config.toml
experts_per_token = 2
d_expert = 64
d_shared_expert = 64
moe_layers = [2, 3, 4, 5, 6, 7, 8, 9, 10, 11, 12, 13, 14]
balance_bias = false
vocab_size = 13568
norm = "rmsnorm"
norm_eps = 1e-05
beta1 = 0.93
train_tokens = 309900000
Below are experts of layer 10 (counted from 0) of a mixture-of-experts language model. Rows are named router (the router's row for the expert), gate (a neuron's input weights, with its number), up (a neuron's input weights, with its number), down (a neuron's output weights, with its number) and show model dimensions 64-127. Each number is 200 + 20 x the weight over its row's rms, rounded and kept within 0 to 999.
Before each expert's rows: "mostly gets" lists some tokens that are sent to it at least half of the time; "raises" lists some tokens whose logits its average output raises strongly, later layers aside. This comes from a sample of Wikipedia text that the model never trained on.

# expert 12
mostly gets: "ift", "ress", "ig", "ular", "end", "igg"
raises: "ies", "able", "ies.", "ers", "y.", "s"
router,210,225,220,189,161,226,206,198,204,223,230,194,209,184,222,182,197,196,224,164,190,194,181,207,184,184,227,217,210,215,181,163,187,208,209,170,169,224,220,226,196,193,210,227,199,188,187,203,215,175,209,186,160,213,203,230,201,185,208,192,171,169,213,195
gate0,195,207,181,183,170,209,191,192,202,204,190,191,223,232,180,168,200,222,202,189,236,209,217,194,209,195,181,204,207,193,172,196,200,221,230,168,164,178,197,238,201,175,195,199,218,221,223,204,203,224,203,219,227,181,209,188,233,225,179,160,183,218,215,155
up0,193,162,169,216,211,197,203,206,187,221,205,191,206,191,230,192,133,194,196,190,190,216,226,182,215,176,162,211,213,200,173,153,197,206,211,183,217,179,194,220,212,181,214,214,256,241,199,187,197,219,195,194,185,212,208,174,185,200,165,210,187,218,198,217
down0,218,206,216,223,221,181,194,171,227,193,178,163,219,233,221,193,223,191,235,207,238,166,253,206,192,193,191,264,183,203,205,235,199,225,217,154,187,190,200,182,198,201,194,224,212,183,227,210,202,209,198,182,211,194,192,184,181,183,207,227,192,185,190,178
gate1,192,197,187,201,212,197,217,195,173,180,201,218,211,215,207,197,191,174,203,196,236,221,200,176,195,189,222,148,179,198,211,216,237,187,197,193,202,175,198,145,209,194,210,214,198,255,179,180,208,223,204,216,193,207,179,174,211,199,197,192,172,173,213,212
up1,169,195,196,180,204,212,228,206,242,190,251,177,238,241,208,197,187,183,182,216,192,203,194,200,222,203,204,211,225,225,235,207,218,166,223,197,197,178,173,196,178,228,198,203,233,210,219,188,190,197,212,216,210,199,218,202,246,202,198,212,183,185,232,213
down1,233,224,215,204,194,200,206,169,171,172,208,175,211,219,193,216,222,198,212,196,219,207,184,215,228,227,222,212,200,178,209,164,178,175,203,214,213,149,194,197,239,184,211,220,221,179,227,203,204,205,213,169,193,226,176,183,180,217,203,253,215,190,208,207
gate2,218,221,181,238,160,208,183,186,192,183,199,196,193,184,187,219,224,165,237,201,220,173,206,193,215,179,193,176,196,205,215,186,213,221,219,195,205,217,188,216,164,207,184,220,219,167,183,172,249,209,185,218,203,219,175,206,217,203,213,218,192,218,163,179
up2,193,215,201,237,152,221,183,202,179,205,192,212,198,204,188,222,170,172,216,229,233,210,178,183,223,202,211,223,206,227,225,179,196,171,226,188,198,212,225,201,208,222,169,211,228,166,230,196,215,219,198,210,221,239,156,192,196,169,211,212,173,207,199,193
down2,181,188,176,188,193,179,218,218,193,194,219,201,225,218,206,173,196,204,239,249,190,184,184,179,203,212,211,222,183,189,191,216,185,227,226,184,206,192,153,182,163,216,208,216,201,216,204,164,212,188,192,213,194,180,209,193,175,227,211,214,200,221,178,216
gate3,209,155,194,190,178,210,236,220,205,198,181,167,199,189,178,225,187,179,188,203,186,186,215,195,215,196,223,175,203,233,228,190,203,215,218,189,171,194,186,207,177,215,180,182,173,193,201,183,169,162,183,237,167,191,154,233,186,207,181,190,220,211,230,212
up3,180,225,184,194,195,195,141,202,192,155,220,171,209,172,195,199,223,218,167,221,197,212,203,231,168,213,181,193,201,198,190,231,210,163,211,202,219,188,208,186,193,182,211,194,196,151,195,161,195,186,225,177,237,220,223,194,196,207,199,203,210,215,194,210
down3,159,196,172,206,236,193,208,226,224,164,218,209,171,216,189,204,193,178,203,205,206,187,196,221,200,216,168,183,228,224,198,237,221,164,195,208,213,186,190,205,181,214,168,217,188,179,203,190,207,174,228,173,205,215,174,209,212,246,173,182,181,219,187,199
gate4,246,189,230,218,208,207,212,195,185,164,192,187,213,208,211,210,236,180,184,221,205,219,236,217,178,203,198,244,178,234,186,186,207,189,218,226,182,191,201,202,210,229,214,238,228,186,199,193,190,213,207,195,210,191,206,172,205,220,147,168,179,187,212,184
up4,236,205,204,245,212,207,222,215,223,199,216,233,184,197,206,209,208,164,204,195,216,175,250,225,199,194,208,201,182,183,166,208,185,163,204,214,189,167,207,217,241,187,199,193,207,192,192,237,199,202,189,143,186,197,210,183,200,167,216,181,209,206,200,206
down4,181,214,228,165,205,194,197,193,213,199,215,215,201,234,200,200,185,207,175,215,195,211,220,204,157,201,157,228,209,200,220,196,162,163,196,220,217,178,207,174,214,184,182,216,192,185,188,219,180,227,160,181,213,200,190,193,202,204,217,191,186,209,188,190
gate5,208,252,209,216,178,197,205,195,218,181,209,211,175,194,200,208,188,212,215,178,213,163,192,196,195,186,172,203,232,196,226,207,209,219,221,149,177,165,188,235,180,185,198,193,177,188,193,193,156,209,219,177,187,194,206,189,174,234,185,185,174,205,162,177
up5,202,185,211,174,230,210,181,206,209,185,233,202,196,234,217,178,196,190,220,224,225,167,207,173,199,199,219,169,183,181,197,189,202,198,186,202,205,215,199,157,223,206,196,152,224,186,201,194,203,178,219,215,201,214,254,213,183,185,201,223,224,171,220,216
down5,177,192,234,196,186,216,185,183,178,198,174,217,214,204,220,224,164,216,210,225,184,168,227,178,174,213,213,233,207,231,183,197,207,198,198,185,209,223,201,182,200,186,208,206,196,210,205,226,217,195,179,193,171,228,196,227,213,208,190,216,200,197,206,228
gate6,180,201,199,197,183,182,225,189,205,187,197,186,187,188,226,188,173,191,218,204,163,190,220,203,208,204,216,194,152,208,243,166,202,204,221,205,186,199,232,241,186,178,209,198,215,205,251,229,213,213,181,221,198,184,180,180,203,226,181,245,194,221,173,224
up6,205,218,216,211,200,232,212,220,199,190,210,228,196,204,182,199,212,186,232,225,193,181,197,228,210,229,170,206,222,243,221,261,203,216,231,179,230,200,175,193,178,190,198,198,211,249,190,179,188,196,223,181,228,171,176,215,227,171,235,240,140,201,217,178
down6,197,165,163,168,181,197,155,222,184,206,202,196,211,198,185,183,225,209,199,197,211,209,200,198,198,184,150,222,193,220,208,191,163,193,215,229,194,192,208,189,209,196,187,204,185,233,223,220,160,207,196,211,182,175,190,178,196,202,204,184,184,213,204,164
gate7,204,207,173,177,178,190,207,204,169,194,207,264,186,185,210,208,198,184,205,194,193,187,210,206,209,187,184,219,183,182,232,177,203,198,230,174,186,196,204,188,222,208,145,233,198,207,199,192,173,174,216,179,205,172,178,206,186,188,201,212,201,163,206,215
up7,222,212,179,178,216,210,220,180,198,200,220,174,164,215,182,179,196,212,216,223,215,205,175,209,212,203,203,200,182,223,161,183,190,196,235,206,228,175,163,229,206,192,226,169,193,210,205,173,188,191,223,174,210,208,196,230,208,206,208,230,224,188,173,192
down7,199,192,183,205,171,183,188,157,218,181,196,208,201,233,196,198,188,236,230,205,185,248,209,210,186,242,185,223,193,221,206,197,216,222,210,189,233,171,189,187,171,174,221,220,236,187,208,189,182,203,238,200,188,178,179,202,167,215,207,198,203,212,219,208
gate8,204,184,215,216,209,186,205,195,216,218,195,178,206,218,199,208,210,186,209,223,206,246,212,164,193,190,219,185,201,180,158,207,222,190,247,197,184,230,205,216,220,166,196,193,206,183,229,185,187,179,227,247,159,184,200,209,192,176,203,204,189,182,196,175
up8,207,183,194,222,204,204,175,193,216,217,194,218,184,183,137,198,207,195,201,219,192,214,204,163,210,191,179,175,255,205,178,216,213,173,228,188,197,221,221,217,194,195,174,185,191,181,215,231,235,203,190,223,173,173,193,211,208,176,229,229,187,196,208,160
down8,196,197,182,222,216,168,205,199,195,244,219,190,212,244,180,154,197,191,217,204,217,248,224,220,192,211,208,223,168,199,153,243,195,225,212,222,194,174,187,226,211,191,169,185,199,203,215,205,226,182,203,184,182,195,196,224,216,207,217,210,202,200,205,169
gate9,185,197,216,181,199,208,188,210,199,175,209,184,183,235,188,186,198,190,183,200,208,214,231,239,171,207,237,162,214,189,208,215,227,192,194,202,194,176,191,219,176,223,189,205,207,191,189,213,211,187,231,221,174,186,222,200,201,198,236,224,214,175,218,194
up9,203,196,215,214,204,176,216,233,214,239,229,212,189,233,199,211,185,191,205,211,170,214,196,224,159,221,220,172,214,173,196,173,194,226,205,205,188,207,181,202,213,216,213,182,177,204,221,178,220,203,234,183,227,165,222,224,207,178,194,229,201,195,207,186
down9,195,195,185,220,190,202,189,198,219,189,149,190,191,224,183,194,184,188,193,227,210,203,212,204,167,186,197,196,193,225,228,190,169,224,181,199,210,201,208,218,188,173,218,193,231,167,211,191,197,191,222,227,216,191,174,182,183,218,194,165,194,178,189,185
gate10,209,203,221,226,171,198,215,205,181,217,233,207,212,228,165,208,197,195,208,170,178,182,211,167,162,234,220,172,190,190,218,207,237,198,213,175,237,246,232,200,222,214,212,174,213,184,180,211,186,179,176,196,220,193,194,199,196,201,205,179,183,179,170,232
up10,194,174,170,214,208,182,222,206,190,217,197,192,193,180,210,169,194,232,192,223,198,180,172,206,213,215,174,216,177,243,194,179,209,214,205,169,239,210,214,165,210,196,206,180,192,187,184,217,185,206,211,215,151,239,196,200,190,195,201,218,215,229,178,197
down10,211,176,243,201,180,208,200,186,193,221,200,224,200,200,171,238,178,206,167,237,203,201,191,215,222,226,214,178,180,186,186,194,211,230,213,209,208,198,213,174,187,163,229,196,199,193,229,216,239,212,210,218,220,217,183,168,199,229,221,242,217,205,206,226
gate11,220,194,220,224,203,210,208,216,184,204,213,183,178,186,206,206,190,164,239,187,177,196,215,189,195,216,249,196,206,198,218,177,200,205,206,158,194,220,219,251,189,199,219,212,239,212,197,189,232,225,235,195,189,201,172,211,219,212,197,178,194,174,200,196
up11,169,213,215,188,205,189,184,173,238,222,199,187,215,235,220,221,193,225,203,206,219,187,210,224,166,193,199,181,198,184,187,196,210,176,208,193,172,200,191,180,204,173,212,246,218,190,204,195,169,164,231,183,203,203,223,168,209,184,177,226,210,184,220,218
down11,200,198,168,203,222,211,194,220,175,204,216,193,212,197,196,169,210,211,216,190,220,210,213,226,215,215,198,174,156,147,213,183,197,177,194,223,181,191,231,185,231,177,182,224,168,179,202,199,203,217,211,203,256,214,206,181,197,182,215,206,214,169,221,216
gate12,191,227,171,232,205,152,173,192,207,210,219,190,174,218,187,234,178,201,196,193,188,195,224,208,202,208,194,194,191,158,196,183,201,194,199,184,176,249,175,231,209,196,188,231,212,210,204,195,210,187,260,225,181,199,202,216,171,207,161,208,189,204,213,239
up12,210,242,209,194,172,208,224,199,203,224,235,201,193,153,217,185,214,246,201,206,183,195,213,175,221,213,205,220,179,203,194,218,187,204,214,180,165,183,209,180,231,161,168,236,209,168,220,233,203,213,215,227,207,192,225,216,205,194,221,204,181,174,193,211
down12,201,181,207,153,198,222,196,187,225,213,215,205,206,217,173,194,191,210,189,202,237,192,239,205,213,244,195,231,194,194,202,217,209,192,186,234,194,207,229,176,210,216,207,191,192,219,222,174,175,202,217,210,189,235,207,189,210,203,206,205,208,195,221,183
gate13,219,219,181,235,186,211,192,227,194,185,196,204,209,207,152,209,213,177,212,167,171,217,204,226,210,192,182,175,180,191,206,225,192,211,196,172,156,201,236,187,211,212,206,192,183,203,180,194,199,206,211,228,231,207,209,193,217,186,224,194,203,203,218,190
up13,225,203,213,219,163,243,189,201,221,212,198,210,189,204,194,192,216,186,218,180,193,205,154,201,191,217,218,209,177,196,183,219,198,162,208,187,175,167,210,216,211,191,215,227,162,203,230,190,198,213,183,218,198,175,214,217,230,209,205,201,182,202,200,211
down13,230,174,218,206,185,219,174,188,207,227,184,182,228,202,218,224,205,181,202,175,209,249,179,188,200,206,198,204,186,199,193,183,196,168,205,177,233,190,193,225,168,230,227,217,189,244,172,148,199,200,208,212,222,231,200,201,196,187,233,215,239,199,235,219
gate14,190,221,180,173,190,165,196,181,209,184,204,179,181,211,193,207,191,180,174,197,202,179,222,218,209,242,206,198,241,187,176,214,194,196,235,168,197,204,152,217,230,200,186,242,237,186,205,172,189,225,181,235,189,184,177,210,214,173,158,239,200,202,200,217
up14,179,187,205,207,199,238,180,180,207,170,199,213,200,203,152,197,213,226,223,198,190,222,212,216,157,210,191,231,224,184,199,205,193,175,179,236,208,215,196,193,205,186,196,231,201,208,223,185,216,200,221,218,192,155,206,205,191,214,225,199,206,220,195,216
down14,222,179,181,216,196,230,183,172,189,176,209,231,223,212,241,220,190,197,202,219,197,227,190,199,201,179,195,212,219,209,226,174,215,218,180,204,211,201,207,189,196,195,160,222,192,191,215,173,201,226,196,189,171,203,226,217,199,208,203,194,233,181,207,208
gate15,205,201,208,200,219,237,202,228,207,175,167,176,206,175,188,186,235,173,214,201,206,217,210,205,198,206,205,202,190,231,201,217,225,227,155,160,168,227,169,198,199,223,183,185,194,196,169,189,205,183,211,186,205,196,178,215,240,172,197,187,167,201,180,219
up15,185,212,221,182,215,219,232,191,207,218,151,183,205,193,208,188,246,230,198,178,233,198,184,188,195,212,202,206,157,206,183,216,193,225,165,200,177,201,162,217,184,183,180,166,167,238,188,215,200,222,239,180,184,197,191,190,169,193,178,201,196,213,214,223
down15,202,210,195,202,219,209,167,200,219,141,159,208,214,182,200,159,200,174,252,209,172,214,194,197,198,205,188,208,192,226,188,190,186,236,190,207,187,192,190,191,203,227,164,211,204,190,182,206,201,159,177,170,237,201,201,161,206,150,216,175,183,205,188,168
gate16,221,223,170,228,169,231,220,200,182,181,182,156,210,175,155,217,191,202,216,176,195,233,177,197,158,193,209,173,196,173,221,187,183,205,208,179,178,225,194,209,207,178,211,220,174,203,208,212,219,200,212,223,182,234,153,222,198,179,194,185,194,172,199,215
up16,233,183,224,205,236,207,209,203,204,163,228,233,193,218,199,220,213,183,188,189,208,229,186,194,206,181,226,188,191,211,198,199,229,181,231,186,165,192,190,220,213,179,236,219,183,205,173,205,209,216,202,201,200,202,194,181,190,188,190,201,225,198,211,209
down16,149,187,219,208,195,215,214,189,166,199,209,199,215,194,210,173,188,183,172,220,191,211,221,194,189,214,216,208,196,218,218,189,176,176,224,207,205,188,250,217,206,167,215,209,220,174,211,227,166,238,211,185,201,223,216,210,208,179,200,217,234,182,215,207
gate17,181,183,197,190,202,203,172,185,159,230,208,192,194,239,215,213,207,198,245,274,185,225,200,182,179,224,244,158,175,177,201,196,223,194,175,180,182,206,208,183,176,181,195,204,168,208,224,200,184,223,190,199,211,206,216,189,256,203,211,190,207,211,209,236
up17,175,183,193,201,172,182,187,212,208,228,189,201,174,179,207,223,167,194,187,190,182,217,222,141,212,190,195,204,198,238,157,185,225,186,214,179,194,186,206,198,175,194,170,212,193,183,193,210,187,236,165,209,190,196,188,195,197,223,227,212,201,197,196,195
down17,193,166,212,195,207,185,160,204,213,211,208,165,189,177,210,178,197,201,153,201,188,181,178,169,151,215,209,180,194,213,225,193,197,214,166,191,147,193,193,149,204,191,202,192,192,167,185,186,174,213,185,239,230,228,161,208,208,198,219,205,194,202,194,178
gate18,180,188,198,191,227,204,208,214,233,173,237,174,216,192,222,184,208,216,199,209,194,244,206,182,215,179,192,171,221,219,190,176,158,204,208,172,164,194,222,199,214,183,225,201,188,228,234,175,207,203,182,204,182,211,186,223,200,206,203,215,230,189,209,186
up18,192,193,197,182,188,230,204,191,191,176,204,214,200,196,191,218,224,183,204,185,173,219,205,225,218,192,203,170,233,232,184,201,172,211,211,151,185,208,198,205,186,212,201,194,192,169,190,212,163,227,203,226,219,199,184,189,228,171,175,219,200,234,200,231
down18,190,178,210,193,186,197,196,202,200,193,188,216,158,185,198,234,179,232,190,164,237,189,154,195,201,203,192,202,243,203,199,165,208,215,172,202,195,191,157,168,149,204,209,201,194,217,226,200,212,201,229,213,183,182,204,185,178,228,236,176,250,220,208,223
gate19,191,209,216,189,187,229,228,220,167,200,186,220,198,204,201,209,209,176,181,189,184,193,196,221,197,177,225,207,208,201,182,190,201,207,199,219,181,215,204,194,200,161,215,186,205,182,184,216,197,245,252,231,196,211,234,179,227,202,180,183,172,183,228,237
up19,225,221,225,224,200,230,202,218,163,191,194,235,219,246,211,176,202,177,194,215,196,174,197,226,185,220,207,211,179,191,206,210,235,181,242,173,189,217,215,193,198,188,208,173,191,179,198,215,191,200,237,171,184,179,162,168,190,213,204,205,191,180,193,206
down19,208,179,230,207,210,157,208,209,213,212,207,186,193,216,222,225,215,177,223,226,197,223,231,211,202,189,211,204,167,184,187,159,200,203,180,170,211,225,227,254,230,220,173,212,164,189,214,188,226,172,184,198,222,222,194,187,230,188,210,212,188,237,185,235
gate20,212,176,214,213,169,186,222,195,206,204,182,214,195,218,227,217,173,173,221,195,209,234,194,190,206,184,227,191,214,241,191,179,215,208,183,177,222,241,140,239,188,210,212,187,193,191,188,190,184,201,208,216,236,177,206,223,239,194,199,165,200,217,236,205
up20,181,166,207,235,218,195,186,201,191,190,235,219,159,190,191,226,188,209,166,255,187,217,183,192,188,191,218,163,189,254,228,193,208,221,195,177,228,233,176,224,189,207,206,184,177,197,208,179,188,202,205,197,217,224,203,180,229,167,214,191,197,206,228,199
down20,203,192,158,201,191,168,210,213,194,198,205,200,194,170,177,189,231,202,184,220,188,203,206,208,161,191,191,197,237,239,227,213,215,184,203,155,199,218,189,241,208,207,159,233,169,165,227,213,187,213,205,241,208,199,163,194,209,221,164,222,180,225,194,242
gate21,212,196,220,169,208,210,234,243,180,184,210,198,192,216,161,159,192,176,206,210,196,202,211,204,203,217,240,222,184,209,209,204,204,162,181,188,180,209,208,232,190,212,178,162,181,207,222,203,193,187,225,207,217,207,189,229,195,218,199,154,208,217,203,217
up21,191,162,222,215,187,191,213,185,191,186,216,178,188,200,213,183,180,222,224,198,209,200,212,198,217,212,207,193,204,211,211,176,204,200,168,216,210,186,175,193,174,181,205,191,239,187,177,212,214,172,218,214,208,206,190,255,183,249,171,201,205,232,229,192
down21,210,162,221,224,228,193,193,186,194,218,204,175,203,197,215,221,189,183,210,158,189,196,198,207,197,184,215,225,203,219,222,233,191,203,191,186,183,232,199,164,200,212,211,197,189,232,216,198,228,186,164,205,178,217,210,241,203,223,187,194,178,232,230,225
gate22,208,178,202,177,205,193,265,240,171,192,198,212,228,220,233,170,172,187,243,195,221,231,175,231,197,221,205,168,198,216,197,191,211,208,192,221,191,175,202,206,214,187,206,174,204,230,217,194,197,194,211,186,183,210,197,215,217,224,218,167,175,213,206,220
up22,159,217,210,207,192,202,237,222,185,198,194,168,232,201,238,209,205,200,210,218,214,213,178,178,196,222,220,219,176,212,189,180,238,196,163,200,228,219,195,196,157,239,231,202,201,204,212,189,183,245,222,222,187,207,213,228,186,189,185,162,203,181,199,172
down22,195,198,189,165,220,167,213,232,205,208,224,191,206,192,217,194,191,197,166,203,157,184,184,164,203,227,143,207,218,206,197,202,147,176,211,196,196,199,194,180,225,171,187,200,203,226,192,197,206,178,188,185,142,210,186,210,221,208,226,176,188,203,221,238
gate23,200,193,212,185,218,228,200,215,220,227,197,194,222,185,205,236,196,195,223,208,185,202,228,198,188,180,204,213,233,172,210,171,248,222,216,187,179,190,216,190,166,189,187,219,208,217,191,225,209,206,203,197,179,180,218,228,188,200,190,197,207,200,166,226
up23,191,182,186,173,224,211,232,185,226,229,195,170,206,189,191,180,175,196,225,165,169,199,227,201,229,231,200,202,202,196,193,199,210,211,226,186,215,176,212,184,208,192,170,200,191,215,167,192,228,225,210,209,188,217,180,226,195,212,159,207,159,205,211,194
down23,197,183,185,185,219,204,185,203,214,226,191,184,211,196,200,176,187,167,228,187,172,219,222,216,174,176,195,215,214,217,224,195,217,174,182,235,180,176,190,197,209,167,196,240,190,176,198,213,189,199,177,212,185,187,214,211,200,215,220,156,220,172,159,248
gate24,209,244,215,203,193,183,225,243,205,189,200,202,246,245,226,192,202,171,203,160,206,214,190,222,217,199,227,212,224,223,211,183,217,217,226,220,212,192,222,210,201,193,232,203,206,214,178,191,227,233,236,191,174,181,194,195,184,200,198,183,219,177,170,194
up24,216,190,197,219,215,196,216,224,217,221,196,186,164,222,170,200,195,194,167,195,195,201,219,166,199,196,205,216,179,190,193,192,222,205,190,198,210,231,183,185,218,211,198,185,202,212,215,197,232,192,213,190,179,210,211,174,211,178,193,161,187,181,211,192
down24,160,163,163,184,202,193,184,174,186,221,203,231,204,203,184,187,201,200,222,186,174,208,193,174,224,168,220,213,233,198,197,205,174,204,220,227,206,245,188,197,195,206,214,175,194,199,196,164,244,170,204,223,161,234,194,163,199,200,197,192,195,210,181,212
gate25,209,187,216,230,163,193,211,168,190,172,198,158,218,215,203,149,172,204,208,199,184,187,223,229,193,209,225,206,228,169,227,200,203,216,212,190,186,204,186,193,183,174,145,190,182,230,201,196,185,195,219,201,195,187,236,209,222,189,201,193,177,150,193,215
up25,179,199,189,212,197,165,209,170,225,169,192,188,208,183,169,214,225,182,154,175,196,188,198,207,199,213,204,228,203,202,184,205,178,152,170,196,173,194,194,200,222,204,212,198,167,211,209,201,186,210,190,205,248,175,185,202,210,225,189,221,167,176,232,208
down25,226,175,227,232,193,175,229,201,178,192,196,162,220,195,165,219,239,215,205,177,180,232,223,199,210,189,205,214,187,175,203,201,172,213,214,187,188,198,169,187,204,202,163,194,210,210,198,189,206,222,191,184,203,185,213,179,178,171,170,217,166,168,180,200
gate26,180,213,209,183,170,175,192,216,173,187,177,183,216,201,223,199,202,171,230,201,212,186,211,206,203,204,179,231,173,203,187,204,189,178,180,198,244,202,177,187,198,203,209,234,200,204,204,179,153,240,199,207,199,210,184,172,233,220,185,200,182,184,203,221
up26,206,224,230,191,209,154,203,192,181,199,203,168,221,209,213,188,192,197,207,208,207,178,186,202,168,219,198,216,176,210,193,221,176,189,218,239,219,186,190,222,189,236,192,173,186,194,222,194,175,227,213,207,219,183,232,232,224,248,213,187,217,196,231,216
down26,158,205,199,216,201,181,177,218,190,215,233,201,234,231,204,202,179,177,167,208,197,184,197,200,178,213,199,185,203,168,202,177,193,228,206,204,183,209,212,205,220,202,222,175,221,195,201,221,190,193,189,175,196,187,199,240,212,193,242,201,221,185,170,194
gate27,205,196,227,205,198,221,224,188,191,220,188,215,170,224,202,204,196,205,213,184,190,216,225,226,187,159,227,203,177,202,191,198,217,224,226,167,178,230,195,216,191,186,188,175,172,208,188,181,256,192,187,210,186,178,219,192,201,197,218,196,216,237,164,215
up27,183,259,191,211,206,203,211,191,211,196,197,224,175,204,182,231,191,243,218,203,228,194,186,186,222,211,206,201,201,211,216,199,209,188,209,171,201,214,217,186,225,227,200,155,202,211,198,189,205,187,184,223,209,207,167,173,225,216,255,231,216,197,182,220
down27,202,219,183,221,204,183,215,193,185,199,216,234,213,238,196,196,213,221,185,215,207,182,186,166,193,218,207,225,178,146,212,214,169,197,193,205,197,182,177,192,197,224,151,216,224,198,213,254,191,184,181,206,228,195,177,205,233,198,226,205,217,178,178,171
gate28,195,228,155,199,180,243,209,182,161,192,255,208,210,178,209,215,182,207,182,194,209,223,217,166,196,193,223,186,208,169,194,214,203,219,185,196,208,209,182,199,217,235,201,202,238,191,176,191,183,168,158,215,180,206,169,214,190,228,213,173,172,205,190,196
up28,197,205,233,201,213,180,190,224,191,168,206,212,232,211,184,166,226,221,178,185,235,149,168,200,220,202,202,185,210,180,236,173,192,202,189,218,203,181,191,194,210,191,206,197,190,184,211,193,213,208,212,193,212,203,200,198,206,207,177,194,252,202,208,211
down28,216,172,217,199,216,200,236,207,226,219,187,191,201,188,235,187,203,221,222,221,227,205,209,216,235,222,228,181,208,229,179,222,215,212,165,216,188,184,213,192,218,183,166,192,171,178,200,187,206,212,202,176,216,192,223,179,201,178,210,204,192,217,210,217
gate29,219,173,224,198,206,181,194,239,209,179,214,192,217,190,195,176,206,181,186,215,206,180,214,187,189,213,208,195,240,191,182,189,203,183,215,211,203,154,206,220,214,253,212,207,209,178,197,156,227,185,197,202,188,221,206,201,216,229,196,201,191,230,161,208
up29,216,193,194,224,201,198,185,228,189,211,198,207,226,211,204,205,207,181,214,205,148,250,179,207,194,205,157,185,192,219,188,192,207,212,202,174,199,238,182,223,220,204,185,225,171,203,168,224,181,214,213,225,168,208,188,205,181,173,178,166,230,173,221,200
down29,200,174,219,150,186,217,161,203,226,213,219,201,197,173,215,218,185,226,189,182,180,191,222,187,222,186,169,211,192,205,173,191,216,219,210,203,206,187,210,206,215,221,220,183,208,219,204,242,202,182,192,223,226,195,250,191,142,189,232,208,213,234,147,197
gate30,175,238,203,193,207,210,194,186,232,181,223,198,222,182,202,166,225,196,205,226,196,210,213,203,169,164,197,190,203,196,204,204,175,205,223,209,172,195,246,228,204,208,186,237,224,191,183,185,198,165,198,208,214,187,187,224,232,210,189,185,196,213,188,224
up30,193,182,189,235,201,226,184,155,207,164,200,199,192,175,182,199,200,167,245,193,202,195,208,207,173,174,220,188,210,222,242,212,201,178,194,202,192,204,199,215,226,201,199,202,194,180,165,200,213,168,218,173,236,156,199,205,194,195,176,210,194,182,221,214
down30,189,224,197,216,203,199,237,220,194,192,212,206,188,203,162,178,207,205,198,203,221,193,218,194,223,192,183,190,198,198,216,160,211,160,230,204,229,181,202,201,201,192,173,206,204,187,198,220,220,179,195,217,222,179,204,210,211,174,204,212,189,225,217,195
gate31,198,226,206,215,224,183,190,191,213,171,228,180,187,170,200,230,186,189,192,180,205,180,142,223,226,188,228,209,227,197,214,182,238,200,189,218,193,181,176,221,233,199,212,195,187,206,185,156,195,216,218,217,165,195,191,226,204,194,185,222,226,182,229,196
up31,232,209,262,222,229,200,221,162,179,202,206,214,170,211,185,220,181,185,216,191,167,186,218,214,213,188,218,190,179,196,227,193,191,225,217,189,233,217,171,191,192,207,240,224,207,190,236,199,239,171,211,182,203,203,226,228,162,221,193,168,183,193,194,203
down31,222,219,201,180,245,200,194,191,197,218,182,206,219,181,206,206,177,204,197,203,173,218,204,229,224,209,205,233,231,209,187,199,220,210,188,231,218,172,211,201,157,188,198,180,198,206,230,183,195,215,187,198,177,199,246,225,154,178,239,226,187,189,233,201
gate32,212,217,213,189,205,212,194,247,219,218,187,179,190,212,185,232,241,158,194,189,180,192,212,186,175,146,208,193,169,218,197,188,211,215,227,175,192,217,176,212,217,188,207,209,202,213,198,220,195,212,214,192,198,183,213,213,183,206,186,218,198,219,177,199
up32,180,220,226,189,204,227,200,219,182,210,170,165,183,201,199,252,192,174,176,155,202,234,197,167,200,209,221,218,202,203,190,211,196,181,208,176,182,204,161,223,194,207,223,203,180,203,195,208,194,188,205,214,207,218,209,199,223,177,183,195,177,191,237,221
down32,225,204,208,195,182,198,199,233,181,186,188,201,232,192,186,212,214,178,226,194,198,213,170,204,198,205,204,190,216,185,173,180,190,170,204,199,164,219,205,209,189,192,198,228,192,206,150,196,177,212,183,214,198,182,181,207,213,261,179,205,201,236,225,207
gate33,216,205,214,180,180,241,211,188,160,192,206,230,217,246,198,191,188,204,218,203,184,236,197,191,214,185,214,186,190,163,239,189,195,198,195,195,204,175,201,184,181,188,217,223,193,204,193,210,234,188,196,198,186,211,203,198,214,200,195,188,159,148,183,207
up33,178,221,211,198,172,225,204,158,185,212,187,177,193,235,198,155,191,204,182,164,211,215,194,212,217,200,201,175,214,237,185,211,195,231,181,226,186,215,214,198,262,194,229,198,187,217,204,184,191,217,218,178,205,178,186,237,216,203,181,156,189,202,173,193
down33,187,217,205,201,177,208,206,190,183,229,208,189,187,224,214,194,224,188,202,219,189,225,266,208,201,201,185,199,216,214,206,205,230,191,192,238,212,231,201,165,226,177,184,201,219,190,163,217,208,170,199,189,181,234,182,232,220,206,201,167,230,189,199,198
gate34,213,201,191,168,198,192,198,215,187,177,238,189,235,172,206,171,203,168,226,209,225,253,198,191,198,214,196,212,233,209,181,183,188,204,216,201,202,214,231,181,186,209,225,214,214,206,206,194,212,218,200,239,167,204,207,178,218,197,238,209,218,211,177,201
up34,226,181,202,164,186,250,183,197,213,184,187,226,187,183,217,184,192,186,166,196,199,221,196,217,202,215,193,223,204,198,197,181,163,238,206,213,192,191,205,214,172,243,231,188,217,194,183,186,180,256,173,210,195,176,249,177,220,203,192,193,196,200,200,216
down34,215,174,207,176,212,159,181,214,188,166,207,229,230,209,231,171,224,225,200,195,200,189,201,218,179,216,232,200,219,162,156,156,194,218,182,201,183,219,177,183,203,187,179,206,237,200,191,214,194,179,209,205,201,218,184,215,207,222,178,209,219,229,204,180